{
  "n_experts": 64,
  "experts_per_token": 4,
  "normalize_top_k": false,
  "routed_scale": 1.0,
  "balance_loss": 0.0101,
  "balance_bias": false,
  "router_bias": true,
  "init_std_router": 0.0193,
  "tie_word_embeddings": false,
  "learning_rate": 0.00298,
  "max_grad_norm": 2.0,
  "batch_tokens": [32768, 65536, 131072],
  "train_tokens": 312700000
}
Below are experts of layer 3 (counted from 0) of a mixture-of-experts language model. Rows are named router (the router's row for the expert), up (a neuron's input weights, with its number), down (a neuron's output weights, with its number) and show model dimensions 0-79. Each number is 128 + 24 x the weight over its row's rms, rounded and kept within 0 to 255. Numbers have three digits each.
After each expert's rows: a language model's description of what the expert responds to; "comes before" lists some tokens at least twice as common just after its tokens as in all text. This comes from a sample of Wikipedia text that the model never trained on. Tokens count by the router's weight.

# expert 22
router:115173133119137133137112128115099135108114118123151103146129149121198163132111157124125147173152148112065162106088119156111143079117150143123107113166101130138100157142126096120159119158116134103111174148115119155096163112126110129111174143
up2:186108113173096129133104132102107130129078102108095096132123129122191120122125132115156114118119196128112162142119117135120141156100149142124147173172140088141146116141127168095136152112123134095090104136138096125123130125140145123111131173
down2:140118121128121083096136132125142142113117131154118130126105114106136065136091134174139145091099142121107113082122129130139131162087178136108078120071113118145108132134100140152114117132111093174115122139097123104131122133148150128101124127
up3:190109125128144126124105152147152120141099093148095121155142131157124101176139142139134155127114077129170174143111094105103113121134102156157120100079146134123112126141121126131142155131133124124114154144129177120145154128138125107152161156
down3:079134130066134123174130107112153153152129124137045096169132118146130107169139122133146152107112092122188140146117133076140144133166127142124124132128142113139103137127143136129121107128136113152091136129074130110139108098142101144162110158
up4:129113118190084172132112101156130131081125107128102124121121150129161124124146119135124141131075116120150143159116081147101125142167091121126134164113148110096057115155150116152144191097105115133124130145142126164101142107108146108156143109
down4:134133112133099115103118138118138062142156123094085138134144129150141131097150098178131097087138137144138125105134150137125154152085158123114155127129110104146122170149137111134169123107136107133112104180140116097129131124147141144100129126
up5:134156125113126090107157124117131120148160095119108116120133120093170149158126107112138085132091162130121144142105108093124155127160113096093135145151116107127116114142144131150154149171124112137100117090124109143101115107158096124110129100
down5:097144130145183133167131094117119145106121123107106077116110094168180134112146111139095108142132102114150126120170129071135101134143127100151132141157136095129113132139116155142154134154096118133119124166165158149127142145142135106202162133
up6:140165110147104144134143144104131123192136112131115145132135184126122184147097142119129124135111093105147122160144150195125145094122155131154170105077127129117049144143136090126085112113141084183109141129122154107138118150075175167088145134
down6:134086120117156111135144109124156148165171112126166181130149143151120123090154141096134167110120112109091132132166088156118135135127159094127117127148154129138122128148153168135093113121120107158130117095117111121077118092132139135137117134
Mid-word pieces of non-English names and words, especially Slavic, German and Finnish, such as Smolens-k, Boruss-ia, plus non-Latin characters.
comes before: ",", "\n", " (", "a", ")", "\n\n"

# expert 62
router:120152105078135153167113078118093147149157161081143100145107135110142119157135100126103146111131134157114111109147138133146100073101150139109105091135109114127106059107156092171157130142114139134134101128123136163150203156143150105147116144
up2:087139137121133153176125157154124132145144117104173161177094134105172092139126124096120114170183089156131145125112123106123113114129132106126138084160154129145128159154124097138111153111153106167061101136138134162090171087103090148116122117
down2:131108127124113110146125165104124144138116106146124123108123104165109168146112141117144145128174099125121110173096127096081121104083135141174130131163139129084106141134101134091114135174153080120102074106132116096121115112140132152099080115
up3:174123113137155166130118118125100126154185167092149095149128148164091131128100143074110129124143063124144109115148127108126126141198154119155141103153093101149109066158125164153104151123107137113119168135111101138166096152127138102167141164
down3:116093102114162132153109176102156125162128108168147155133120074185122134099138146116122137128179174143122073175109122082168139088144097142118138114152122156128131088098075118107129158121063106151096151135164126168132122168150110108140144122
up4:107150111102101134146134101130139135107145095148115109137093151113156137142100103107097201124089106148140128152098172166139081091106111120101112138164090067109140112125117104141116140149145075114118146066124164167089104148154142117099123146
down4:131154138147162128115156133132124149163136134177156129134115116152111125085090163128112182115126119109148074145139137080142095148143137121111149150113121127148130121152137125135145137133133110144130140115150110101179155134123168112111132123
up5:124169098111128080149132108130150162120144123107130157093156112160108153133132177096133106093149121133099147098162124118142148129138122152112123100112129127101086122102150131185148148181122131125117133114166117165134166150116152114146170129
down5:092143131091145104152148111072124117116148167152131137132099134113110107116106135096095115133104111109097141149196114146138160106128141111122178133083058100107123101091131154132128178123081119122138127123068083134105110110142144113097128138
up6:119130146095143113138145066126120126096163091110148136125168138171129123131141132161130131151118133122118137137128155131172081124082174128162162123150130141114135079132129146152088087141104109159138079180123136130076154123101149138159147107
down6:099117175084158115117136157125131127155108120114106076118109122143108138163156137133158121148152136095147139119152102119131144114141170102109143144151105140132149128130135117155079123100141112122103098162128098120133149094128122136126138147
The fragment "ar" inside words like gu-ar-antee and G-ar-cinia, Car/Par/Har names, and participles after "was", like used, due, assigned.
comes before: " to", " by", " in", ":", " of", " for"

# expert 30
router:143111115138128135168153107156097148146123120086104127135139153122146115170145127078100161137167095136136144134069088147150162115149142102145137148149124121125101120148145129141134121091132114146144127144150159163165142122162155133110147165
up2:155122136157160117079104141079126136115159150130072129116109084160104137122119142128143107118125144119126099110089116105113144076159092140149134130111101133072102112125114105110138121119144086099134139145137161126093120167160148116116121152
down2:068153143146127094096136132086135119126107104138120073162123107140120091124160127115142080141143118125114118148153170121144152109114120159139154091116114134118186117119146151116108094119170139125136168110104144117141138114150106168115117131
up3:130153163115150125110141122165138148135146099123068150142126192126139082126164121118091159167157123081133132109121097142131142114114127092166098120104136158130125111155156113125129146138144107155148109138140120173122119126131137158133114104
down3:166155107113157118096161172153102122168122107099154165123078177111159131107131132155152130110129154095170119148123130093124147090124156124202113135095137122120096113113141144138117137148131103114095142096118128134156147148101133125132107132
up4:141123151110149152156171144151072131134156159121117115139088139122152111167142139129172122098137124152148171097140095158110119111142126131131130166114118123154137118120089116116136114097125097079148151158109115137156138084111130129108153145
down4:167145127139142091141139194110148125103078184155113147137123098124161079138123082153069143130141114102121118102157122160100155127146142124153104095132112155115145139178109134096111143159126124113105097139103105125127126084104150112135079143
up5:155106167134158163126127131136095138130168160158112126130099166094068071121117116113097121119128069125124151125120137143139086149146134097127138117148134130136138107154122149122116161163141132157133154096164114127135131107130146147152143185
down5:105116100117134101136106094136099143150114178142134099138116130148146107067118123133148089135088143142137133111130119145167094149124153115143154107150125138096118120148075127127144152125135133130099128128125106102127155121160133117173155088
up6:119111143136154131184123101095134109123164148145112135130177096156139182177118121124172137108109099125123106111147115145106137131068116070104157127099071126083100176156145125123111160116146121112185130124110145152158153132133143128123149121
down6:102083119091134125129123138170172114144141101082132145135097142104095112149111084147119183104121158083136152087114124121164146120140116099144133174134110146130137109113141128139105142140089135124152162151109142115129161117129109092119117108
Later pieces and endings of surnames and place names, e.g. Albuqu-er-que, Rij-e-ka, -burgh, -berg, -ović, Arsen-al, before commas or pipes.
comes before: ",", " |", " (", "\n", "'s", "\n\n"

# expert 50
router:135116150146173130132119125134145160120147110111116128123130151139149155125097137131134143104123102128111109100167118134125146101107153136149104114145093099086136138132152110118156095160085170168127128170139103158125156161108181132143120144
up2:125148145132139153146122117106075128128117105132135122121154141095109128136094178108174132132149118133097110132153139104113128087121137155146125124120125100111121148149125103083172114143147103141122064117140136085145137073124099128109111107
down2:108090128144123148177081103099073128133121135112163134086098132120134167110147130163181100124127163130104167143167132165082118147138112174162150136132115098145090134093156128131130111160154170062160165112118098105123090116154083153074123130
up3:124131131123140116077135135098101133130112091120116137147131135162114149142129071085101169157111121113145118082113116115110146113088106129124088130161125138125158172091158160130117152159102125117160130122157158104144136179124170144142145149
down3:104143099117148091117075123112132169131112122151122138119110142103130111105116088121136119149128123160110119129179099173166148147151141119114103106110146176108091140131079139164145133137149098097110146147152082103140134120105160159104163085
up4:139089130120123139110134153126107162110131074126097092163103125151176132104113124134109124092111126100145108099145188103132096115136132135159145132129085171130144146107148098131119129135120137136107076154143161115123115112168102137108145132
down4:114132082126097155135104144112159133127107101090124096119128070110152124144134114078115116090141162140180114130150125083128150108117152164150150141122126097144138139132125114151089102130117117149121136105136110138086116148153178139124127101
up5:120124160114129152127133119162126127165129103128135163123165178130158123130109144136102169117136142167069111160138127150124071131175143167141101111101169136098141143141138136107109105193133109163071141131125137166117136168114098111112100147
down5:165128140128114137120134101162135193151101146125090098124134159156126146132132158117118141116158060138101118154142152140120130152123122144106147149117170172139149085124097156157116140149108147109140106127089103054089091171122133134173090127
up6:091109059122151139126148088175094109128143140126133093117148182139135137167138112156111139179142149141119137142092169141146142125122152161159158150164122134144146099138120156155168137140157132128176119136136105111109130150092104098137116110
down6:119078100141150122112158161143113126127127164148135109162146127130111145124127126120121112146105111164115148106101093132161155089189169157117098174115122148131132077121156160111123135114136130114103146105051102137123114099083164156139139134
Field names and taxonomy pieces in infoboxes, such as Family, Order, Website, Coordinates, Conservation status, and fragments like Comm-el-inids.
comes before: ":", "\n", " %", " by", "ix", " name"

# expert 33
router:119104116131116189149141106125102143180143112150125110158144170132160173136126141145114124122135152146135185143124086133112160090107130143154151167123132133108136115136131111101130096176113151117166098140156145151098164150148130114143122167
up0:160122125098090182114125103151108100120119119147079122178113133122123109142096130149137101132129102144122184173154143082100148074174128122117100124116125144157140133161137121098114109155137094078110137118109120152099127130083139106101122138
down0:133068128179171140101128086119143143139132110112065159128148129128131140127172135115111107171141152134143140090139143114105121131123119118116140089123145138124139118135131137145126135092140100112092074163117124133160090081114138126143165185
up1:117110129123145188107107161154121145137158134129168128090132099104120112080109156130113117143135107123101107090127123144078141114129153144137070122129110130176155102099145132124112094136124110142170136153156151158164187146145105140122118114
down1:088116182121130128080139152134176138119121120142094146124143069104131157122166142137156124143130109124068136061115134145103130123105152129138174126119103114163126120127116065131103111114135125137119134121128124146156177171100113120107086145
up2:143116135119111149101149190143126155132152154107103093114125130094108113158159138131181117145122100117121124143123147147144125132141142171137168109153157118146105149135073117110141072087141173122145111134081129113174125122158109136115152149
down2:130119115082141089152138127100127117130128115135126137137097073139150142145120094151127179112125113144162108119143131143109120141133087153069147141120157128128132113128097136138154156156117155154137096067131150077131148172115155111133109115
up3:138120133143186121146124171150184107120100100174112106110124145117062133175120184120128077114097136088133111109130068123149099142119085085143153119134103094145104110127112150146148133133119147155154096081129125123126196142142144096133174135
down3:110103065115129088195118149108186141088107110129113063115102127133132143122091145149125133093147134148153115129101099135108061136126135109121130125070135175134113115119143141112151090089140128094153099112139145132104166114132124139128117103
up4:166118118136167134135131081123132120142081121162152130149116132109145160164144146091142095156124144114118116163161109128098128144149130209113141151163159183161143175101125129127137135143131125129156149158139139156152133122132152114113153145
down4:136146147116162122141132137179140123122111112147121141105079145183158125109103128130148154140085185123109152107125123125115140119118123115127135070103118132137195130165102163139121100111137088153123126139132131121141164154137142126141157134
Colons, commas, pipes and dashes after infobox field labels and in tables, such as Website: http:, Time zone:, Highest ranking:.
comes before: " ", " UTC", " \"", " he", " The", " A"

# expert 55
router:078134169140142143142146076134120175133124130128104112138145115142159130127110117137118106098132129102092178136108113141155155096114182111156133110146109095115100136100109145109180110191156121143126125122144094157115122163139120100164128155
up2:109184142110149148137181113123145121123130111116156158118117128179075145143167149113108128131093093159159167135143135112158145155120124126065126112120086143133117155162119107147103085107133162150154081145155099124094121150155093136108123153
down2:096142130116132189147175188141135093140138088152080164107093064083087108178120182167138108154135118135098138116113142149108106120125095153155126135167158134152127137123131130102160136132119129103166132143140152141119096061109140132172132120
up3:136168094119141116114179105126092122120124154125126125123105138136148126139138125107132117104108114135103090122150130177140115128137209148122143142080150121130109084143121102124119093122123149154166139155157180162129085117127110096177148175
down3:125116135190140145136105102120139133165097132143120137146078200165121153109119101088155143150121114109164155136132167150107139125095156111175119109112119145146107149165118138121132119096118129106130104123147149109120089134141168147191111135
up4:162126134141144135137132102138124132138143112114111168182164158088094151142091173137130099113154124094142108114136122136145142131130139098096120133110152155133162141108187134139120121153138129127117150156134132162123170165115109140146165200
down4:170158089138083123140134115117100115121119107114146151187071138134149118130120169132138160130123149138093085118138083090138109135122108115090073118164101119163184164153123121068143119128132087144110127157153147130120152131142154139123107156
up5:116104151147134154159083187126116106144148169101127141107113154124134107127168147141119130103131152153158119141139136116125182103116097153096147147141095118176110157142129132142129129125145105143129127096125154119118121153104117111121109134
down5:176113118110101122111104160100137132177113122169150150099095139119145128140144132150140111089095131097136115139169127090138151113145160087123111132156150124134120133129131141158140106107099150185120076098129102128143121119167122146120137115
up6:105126114128137129135150116119093125126115095120116119158182126128129132127118142107116114094132131121143138145125107137129097124134158131103100143149127158150127117158142115158114119155136119129127157121147125141114115162133094083149098107
down6:100137129114127144124144139082124131112131145132117138084125170131103127118110136112133125093141145111174118187120134137142130156137154125129153163113161119149168121179153142118102139100166149115108094137108151097108086131154104143095095103
Periods and closing quotes or brackets ending a sentence before The, He, It; also decimal points within coordinates.
comes before: " The", " In", " He", " It", " This", " She"

# expert 12
router:094131119137197131179115112131144160132132127116120154141141132148131111145131147127110111110116120143129164109132123138125124112068134116126139131168093095161082133093144109061138119156126122091141104138139148128113113123122110108167103154
up2:124138138107119150164146130117132183115134145132060125145087141130147108115145169142106176134105150119126115102124144113103114106148119115091093170110114091091101123093121144107163093158101142101163117096108087127103106095136164093116123160
down2:126127162143116096166145119157141131152165185142062126098133092118112131135140140096120120125113143122121122093175161090131102171104104129133107180128170128115122132117118167174094117122130118110173129165118130133117127120115139155153168076
up3:122180121122185143130112140046164164121176089125110088157111099110136110177156133134103154105169115161103145111127093136131147194122144117191084092159105100118131113140127125085103136121150137117109108090102121135057126122123132117116148164
down3:150132098089123093104092125113155107130162149115122135130133146110088123168177101115114139090122125135100100127161112122125111151129154112128133134097163097157146100116171106136124140133087134153154110131171154131141100182128108135110158121
up4:108142102142154132141154148126095150181107126153144108146125129141133122155093163147093114154127170116114125117148131147133168123134117123115119164084083119156099160118077138075112084151098093110145108167118142138121091118079121125117164136
down4:117178129131137143130116127111155112129116130167103150135152139152126107079084102132106109132110101175073133138111130137125131115113109121124111139153137148101126115147124180137158114130107115158065140124102099119077149110098139169144117132
up5:148105129126134107138107130127111144124178166095085149081122109124144096108113096113105141134138113098140135118182130142088106110097157123126125123075123146100107120109148106148149134110149123126180139114127160123098115126138151148157154158
down5:104105105097162172105155119162113145148115121155169109162106122146169162168126165084158122102120151130131138141091106114108131141140130102137135186125176173120162125139120107138154120110126152157110099102133117139145114116123148200136140084
up6:115154112116155091124142120157158114088145132119099131146153134136148070124128091146131148154065134108113113106147130136105176133137131108125109116094127144151098134139099124098105107120125137120113087127112169137103141098168110131137111154
down6:075158123124128162144154108096125113139124097144159154111142134074099132111123105103123158110135096149117104083148180134113158127155118148151106108125131099107145145143130119120146152139094100101161112142139138138103153134134110086084092111
Line breaks ending infobox or list entries and table rows, e.g. after "Country: India", "Scientific classification"; also main, such, several, these.
comes before: "-", "|", " as", "|---|---|---|---|\n", "|---|---|---|---|---|\n", "|---|---|---|---|---|---|\n"

# expert 59
router:106141109127166173151165119128111190141140117131087154135126140121129140134180157103111093104128114110108133138111119113109137088119142103132106119130102150135118133133106152123129089137120121142134131109151152172104162121151137104127148142
up2:134160113104119109167139096120133108136137174139109128119073126082105132109146132178142106124153143097168096104131105103119116125087124152170117130095112134142131122107156120126127159149161085104147158067162136157113145121108095118149125187
down2:166140139134118124138131151159141121098137101121108097095154187080150107139120072149122144148106137125136150129123116130117147109121115134122174146126179119150174111134112123146077168172131097116171145143128135112106185130091106147112116135
up3:158094092105130121122102123158108116105089141154132158130118118091133169104130146109133108075140147146148138110140154130138143121118159091155100174154096119111123150130116118134133128121132153144100114149126123138117155116152112155092084115
down3:176148123104122088114162146087130101127147081106164095129069146142186109173155091115168102122192132118142113117096114134102136168157126116112114158148099159143143113094124143160131097119108126109117119134147127138159133097155118159112131128
up4:116128101118105155113143090133083129093109090108116100111170146186102139149125065130119077135119153145147142174129139156132114082119099121134124111152090121128167143172172084126120110111094171170136088149170177100117107112134126160134084132
down4:092116128146064140102123137180160133089166129134164111132136159085171095104117132122106140141089140154131097104145160120136133108134119165140118140116127106128125133144123151133141153109098124149138131131132111134111131139127156166112140163
up5:129104134161142108091094141122132146179154097127171098113162167129111129085113105154089097103163164163128130092151084089099150062163116136110129171151131136180121161108139129135116115106157116150130155099137146128157148098147097103157138143
down5:099152132143074090154122143137143144147063165136142128137121118089139158122169124136129083156116140112118110150111126125162145161091160118149148120087120136103164137143151094108158151118080108130110093145153132143140169086156111147136153142
up6:098155126147096138139165104141111083110140113134104116102084140116144155111101098122097113100148126129106146115101140121151116151099119093123161141107168131097112110150192138131087087151096155122086138118163120178187119127117102124108123152
down6:142130114146121097095176167128145109137122124125146135142073079167103109160134114118167154096128098107112102098110152114115125074154158118134139120138129143128098110144109149160108103094183137152165128125151108110131152154105142135102147128
The first two digits of years, 19 or 20, after In, dates or born, plus en dashes in year ranges.
comes before: "20", "19", "09", "18", "07", "05"

# expert 19
router:084137147130140107128100098182110155147123136107129081170174177112131156169140129088159113167157141144087175124084145152163147125099134106152133113126040118132108156113092127092167129126132096135126142119160145125148144162122145129157135141
up2:124093155131150143159105139123131143134112161101091170142110115157170115131105153161159153134180141182095092103159148139169101080118119139141125117172126095118125146109108139147163147132127083109119142149137098094169143114114086089132121137
down2:151117135104083145092119086159144128125113109107113118120195160156123121151146117137124122118170125096116123130117117124171145125078152152116136145120142134077181177105099146116134089121162116138115099131117117172129140152109134127121130109
up3:121137150136122138115137110185086153098143120082136139101159113067121086142148145129110119148122132128130127124107130143133122101128095134100154126111145156130133119174159143121140148162183129090161123148094128143116121117115141137112093150
down3:126152119157173143106104109090176148169112150105143101129082123114121135108107136097095111148087110156135154089141116154117094131114049136129121127126127094071139133149164134152098147136114145108172107107090140119152143149155125129152118086
up4:109126161132123111098133113153149127150103151127143136128135094141108169133147093156127104142100137125187177151084110150123166126124150118156114136097130174123110089120140113123129102126131143127140139061146107112143127145140145154149140135
down4:144108109166062094118124124132104096127131155123185153148130146158145130126112123153084135122140106107082122110138133128156159104156124117123122091142099110128157156190083144118125153151121122150124088106129103108154165149107150100142123150
up5:106160112099126101133109131124106162151167071126116116127109081128143103134122148119096148139095149135160143141080144115159151151116154147124140131089141099141161130153139163087130111153107086140173147141159120154143167158106142129157126124
down5:125121132137152136135176145168107137133139106135099119120133132120151106120164108076146142138123118165163107109145162122128121125124143125127162157154137085150150133114161150144123084142115081117172130109145108091159148139103169139144081139
up6:155141161149104139097103120144154133131135137142145125139168153112145159150144142143150101124153120096126139077184114141148102083146128120140119132143112122174133149112133130083171123139092137145114128131137100151150147145120131138145151122
down6:154166102141161124103138124109131147131128105121139163123085154143150116139118106121109148128168110124136094122106128145125104119129088148118133109115123129133090112098134154159141131130095182135163110130103132098138124150120137138095156102
Ending pieces that close a word, such as -s, -ing, -ations, -ity, -ments, usually before a comma, of or and.
comes before: ",", " of", " and", " in", ".", " to"

# expert 54
router:088127153145133144129172070129119144137125142121131084137157104108166131126101159160122128139141150132111183138098108143160141107087174138147135090139097111114095133107133092087152096137142121120096130139156098169121126118122099068148173150
up2:124156152095162153119112133096130134123129072155128114159071108114125131129103121115110095088096097087168166095126098148148170110132094101106109131149131106137078100065144144086094119094132117116149122150145105106138150110127137161083102130
down2:126124129114147091115109150122105078109104102119129095115094153125138137166122123144124116130110156148104171115135106115098127153180098131100181114144159094124127136075158159140092104122160096127126116067144112157147118110144139153096134099
up3:096133167122142130133124068105086133142120136103137123162152105106095148167111158101169123121150118136143137101127123109139180081141106141142162152146118122141088105143185115152137173132153126130092133133165117146125117122132134104111148164
down3:148127145149176143104116140138124143122139119138163143142100121107131155116167105136090164120098105144119163141131135068111156164140184165120144118125111136131180135132114135126100091131129129120077166137132146143156106117143156150139149155
up4:131131102111124161097082138186143131159114142124161143199137120136118127147138126156143121124156141139134165120097085080097126117139144141086133157160094125144072123104157159133122167130131111119066124097152100174135104106135094161113155133
down4:137145118111134131099116107129151127160124140133110133163160153097138160135084085105133137126123126136111120149119115100164114153103163111150167131144132173140129129117172127115111124141169116126116145099134123065132127138118155126150144112
up5:136138111143109137137124101133098129055154132153116105146104154104188100100136138138126098150155106139174068122099118121112113144152143155172125118141146109141090122178126103138148131148119110151115121077128138129121163133145169122165096116
down5:111109133193154108066153106144165105116148102129141136116121090145174105134155098099133122114126172147137158153168144161123141141146098100128094127118127151160053116108080113131122147119081140162112114137134131127126163127144148135113132063
up6:136129101141146108146120124115164121155163125136073151118136119132115110112134139130110123112149097135155171158119152136124137121098129127137180152091190106151094112097144092102112126183147135145150118069115133096163126060145109073128128167
down6:068124114137113188093102116161154087137153146109135148138117164122103136092068082111129107134133116114095104117133131158141132104131191065108069129097144117114137139144127122130090070127120151085127111121085111167143131151117069174124100157
Periods ending sentences before a new capitalized sentence, e.g. "France." then The; also closing quotes, ")." and capital S or M.
comes before: " The", " In", " He", " It", " This", " She"

# expert 15
router:117125086109142139134121103105086163153132154128131103134143143118135136138125150121117145154117086141103164113128136196113117114095158106096138097197091125096086090115121098141138126156102121149168144085137146143136195130165101121132137142
up2:116126117126142082146133097065099123119080120125091101128174108116145123081075142133100103121123115157102063142148098209128143137136136141155129141097152102125131111122151147133136145139137145092148125129106112126089135135080116139161132133
down2:096147159112116131133082102157137102140115139101124108123137151085140129188119083120157140112119141133129172080137134147117163164130141123160107159112119122146139136124157114089130150140105122124094125143079090124163103153120133116153124140
up3:142147124110129154068081105102126131122154133117070150161098134111132112096147131146142163113142122141139147149050135139142138108155168182127167075097149131091102125104101096145156101106163104117157128124110102135171176119103124146120097171
down3:111104129123129106101120113114181138154126116102106127144154154186111159188111117160124155129139126134099144119137120111107112068133084147139129127125155103122135131155131143155112166093136126199128121158097120136129117151117101121141146131
up4:108145106124118097105142142144102168151156134098127146108093134181065147137103143118138120113135099142155128127138179130129155110109154110097120141119129148129104148163142138102123134140130097101094105147119178200140144123105121156106110168
down4:103144128140141135126123110108109116141093099104141121133073105149107117143127101107088159143123105147143127093176156090072139148164104123131160127170084152145161158092126166170143132095102135150122143135159142110100161144109125152141102147
up5:117137149120131147089141104123093142083114136122146121139164145110123147125145150160111150137153105125084147152133173145152087127139099097138118069152134113138148109163138157145151112088133137194138132127102128108138161143121098120141117117
down5:140179147099119127125143142112154140137132155121130119139091111150155156116111137068105109165082117120201128133143098101161144097139087151081113129136140122120133126151151105141086102113134129171145107143117132127100097112143155126112093169
up6:113178109142100143148163131102146144117158130139106146083162109120101139122147109156127098118156131149105130140109105107134170148141120131142130116102083123108097113123100106109145120141150138095126165150186098154162105157116121137114167103
down6:143138136129110095119123130110138096079119142118142135157090151131156137148124115106127106121137077128111131132131110103115127157101141103149141112164167124158076118131154115115149109165151182125108140172142127170120110145132147107109134133
Main verbs and auxiliaries right after a named or noun subject in descriptive sentences, such as is, was, served, accepted; also line breaks ending list items.
comes before: " a", "-", "|", " been", " the", " an"

# expert 25
router:130123129123149153147140121134132159144164138121132127195194123118150167171172136125120153152159110113086139113111132146159146103097136113136088093144084084141128100127164094100131127094105139158125143086121132146128174139144130086178091149
up0:162137168128148152143128110151136154174094134160121152099130179130117137118121089117095111128128109085123120134094133126114114132087172124128079111137125117107113077173138136118163153095090112089166100125142165172164123133142104172128136122
down0:103130118142138164110119172134137119135130134149163139100096104169106104159140104133128142112128172132192123071089103125129081119113112116100122132147113145164118051122117124119121123115128149113096111141128124122155111099142130158131133145
up1:168112155115152145125131153159139110152114131137109112127151124110140132153095078154106141138143093120124157128107117122135150107154153179148103134144120182137145150172117150138099102141138103097129136075148123134155095140105169124143130121
down1:116095135139141102127147128104127083109132110121138175107116145129155148110113078103100136126105104157157122133134140167132164090139131163139151089157137160142126111134141125151148074162180079135140110157103129145130098132145083120085128138
up2:161121097124158112134113138144150120168146147154171145168096139104078121175145124095106114087137097141102144130183118107141117084124131160108143147113131125129153079154118115109159126179182122089108118144106093144116129136084084100143126143
down2:149131130109121172131107071145128111169149123116135096153137121134086135107085126089128118108111134152135119114119110131137137087110131120117156117116138109142119119095137094138147141123086075089137119115140124146156147119098143144153157148
up3:144132138074133119154131113114156137159116120129128124122175164137108155126151145100125140046148107121130107109135132160151099114122164125157154124142131118141135175111120109076081077102113120155173129139140129120084107152115141110112150128
down3:153098173152136116142087106124137129082079118123144122111176108127159139101129098097134114155112116132096122156099140138105145106131101128155171161133156144144163154125112133115101133141159108131117141132113145099131092119119108145150120087
up4:112107104143109080149130140143155102101126102069134100146135088144161087115113066163170173146120134112116127109098123102152106101091098163111103123130134135098117111102076098149145153112147105181151090132110156131131136089161165108154140182
down4:133106147114125089127106126053070167140157100136091088154101127141131085120169117142122109109105176106100119149101146117103151089145125127143141124158092152108089106137160086148168123141141165109120088130117141098131161114151165129113144096
Prepositions, mostly of, in, to, with, from, by, right after a noun or title, as in Duke of, uncle of, stance on.
comes before: " the", " a", " his", " their", " its", " this"

# expert 3
router:109109102105153123138146109103076163148159153138139107159153128143144139105124151115087120136120122091117153162122136170140157058095179121108122073176085136116121109121114092100107127165147128125142157095145139140141124156141133125142138158
up0:106119138143138156122175107099146146127137108102113091092150128148110111145188109118143134093171132172173120139140173146083173159099164149188136162149131146127111108129100126113099143159108180153113101089100152131141114116106133097198093148
down0:093128116114107158156095130085115087148150116140104113075124104093133104088120164155109152114124124103098145158169131100144121126136094106120109092169129117116182110134129143177120131132084100116156109110152168104108092163142143112094149144
up1:104161132074122151124102092138114131124132108130137104167102125132163127097115113143095106147147148096123135145117150155147146133083149147134123102114095077125144070157132133146139135146126122146152117167102180141113174151128124108097102112
down1:181158164122094105139104113107141138122147109167138122084148079119119141120149163122124161136129144135091153120096118151085121164104116167120102142162143104156132158082150151125107094138130099114145142111157143118161133106154179118092125183
up2:112112096136121133154147167145128117126115117114099103169167104112120117121117111147115109169164082111121164140122141094130143157084128133107146114191150107161122095153107112129153163104113153160123116079119127133107111142098132129151125157
down2:173160139108072150128127120177116139129097087095104159141127130105125087147137158137107143153086093152119132165151101107123150152140137093130131125117142134111181130116135147126137112114112146097116090126160120127110100139136116126103099119
up3:120109100122121153128131099145151118146160113149091087106159107127146171132154165115115067185117115106095164106154102146176138112151144132109130121139133155142160182115112138142118149134125140112101138170135115122154147159091113126127107087
down3:117165134103174139094141132093148165160133110131116153134127136138107132124162132103121152074143126104138106093121145165079111115117167115130146098162146140166120147142113146130135161111177139131118142105130140106083103102179167098119159091
up4:117139147083103154161077128118122114127162121162135136145084161131139141127144153104119117118140133139134135192106135085131120142104145081140162132114124116107121139123154128089142118119171124147150103103130162117108182104157137107102130123
down4:143152115147150082153090126168090121097132163127152119118138124128162120158125129139122151125106107114088113140118104132142138158078096104112148127114149108103135144138141140164167135112100133123116149128084115129104174125152104167129143124
Forms of be and have plus also, became, after a subject pronoun or noun, such as was, is, been; also the -ly piece in partly.
comes before: " a", " the", " an", " not", " in", " also"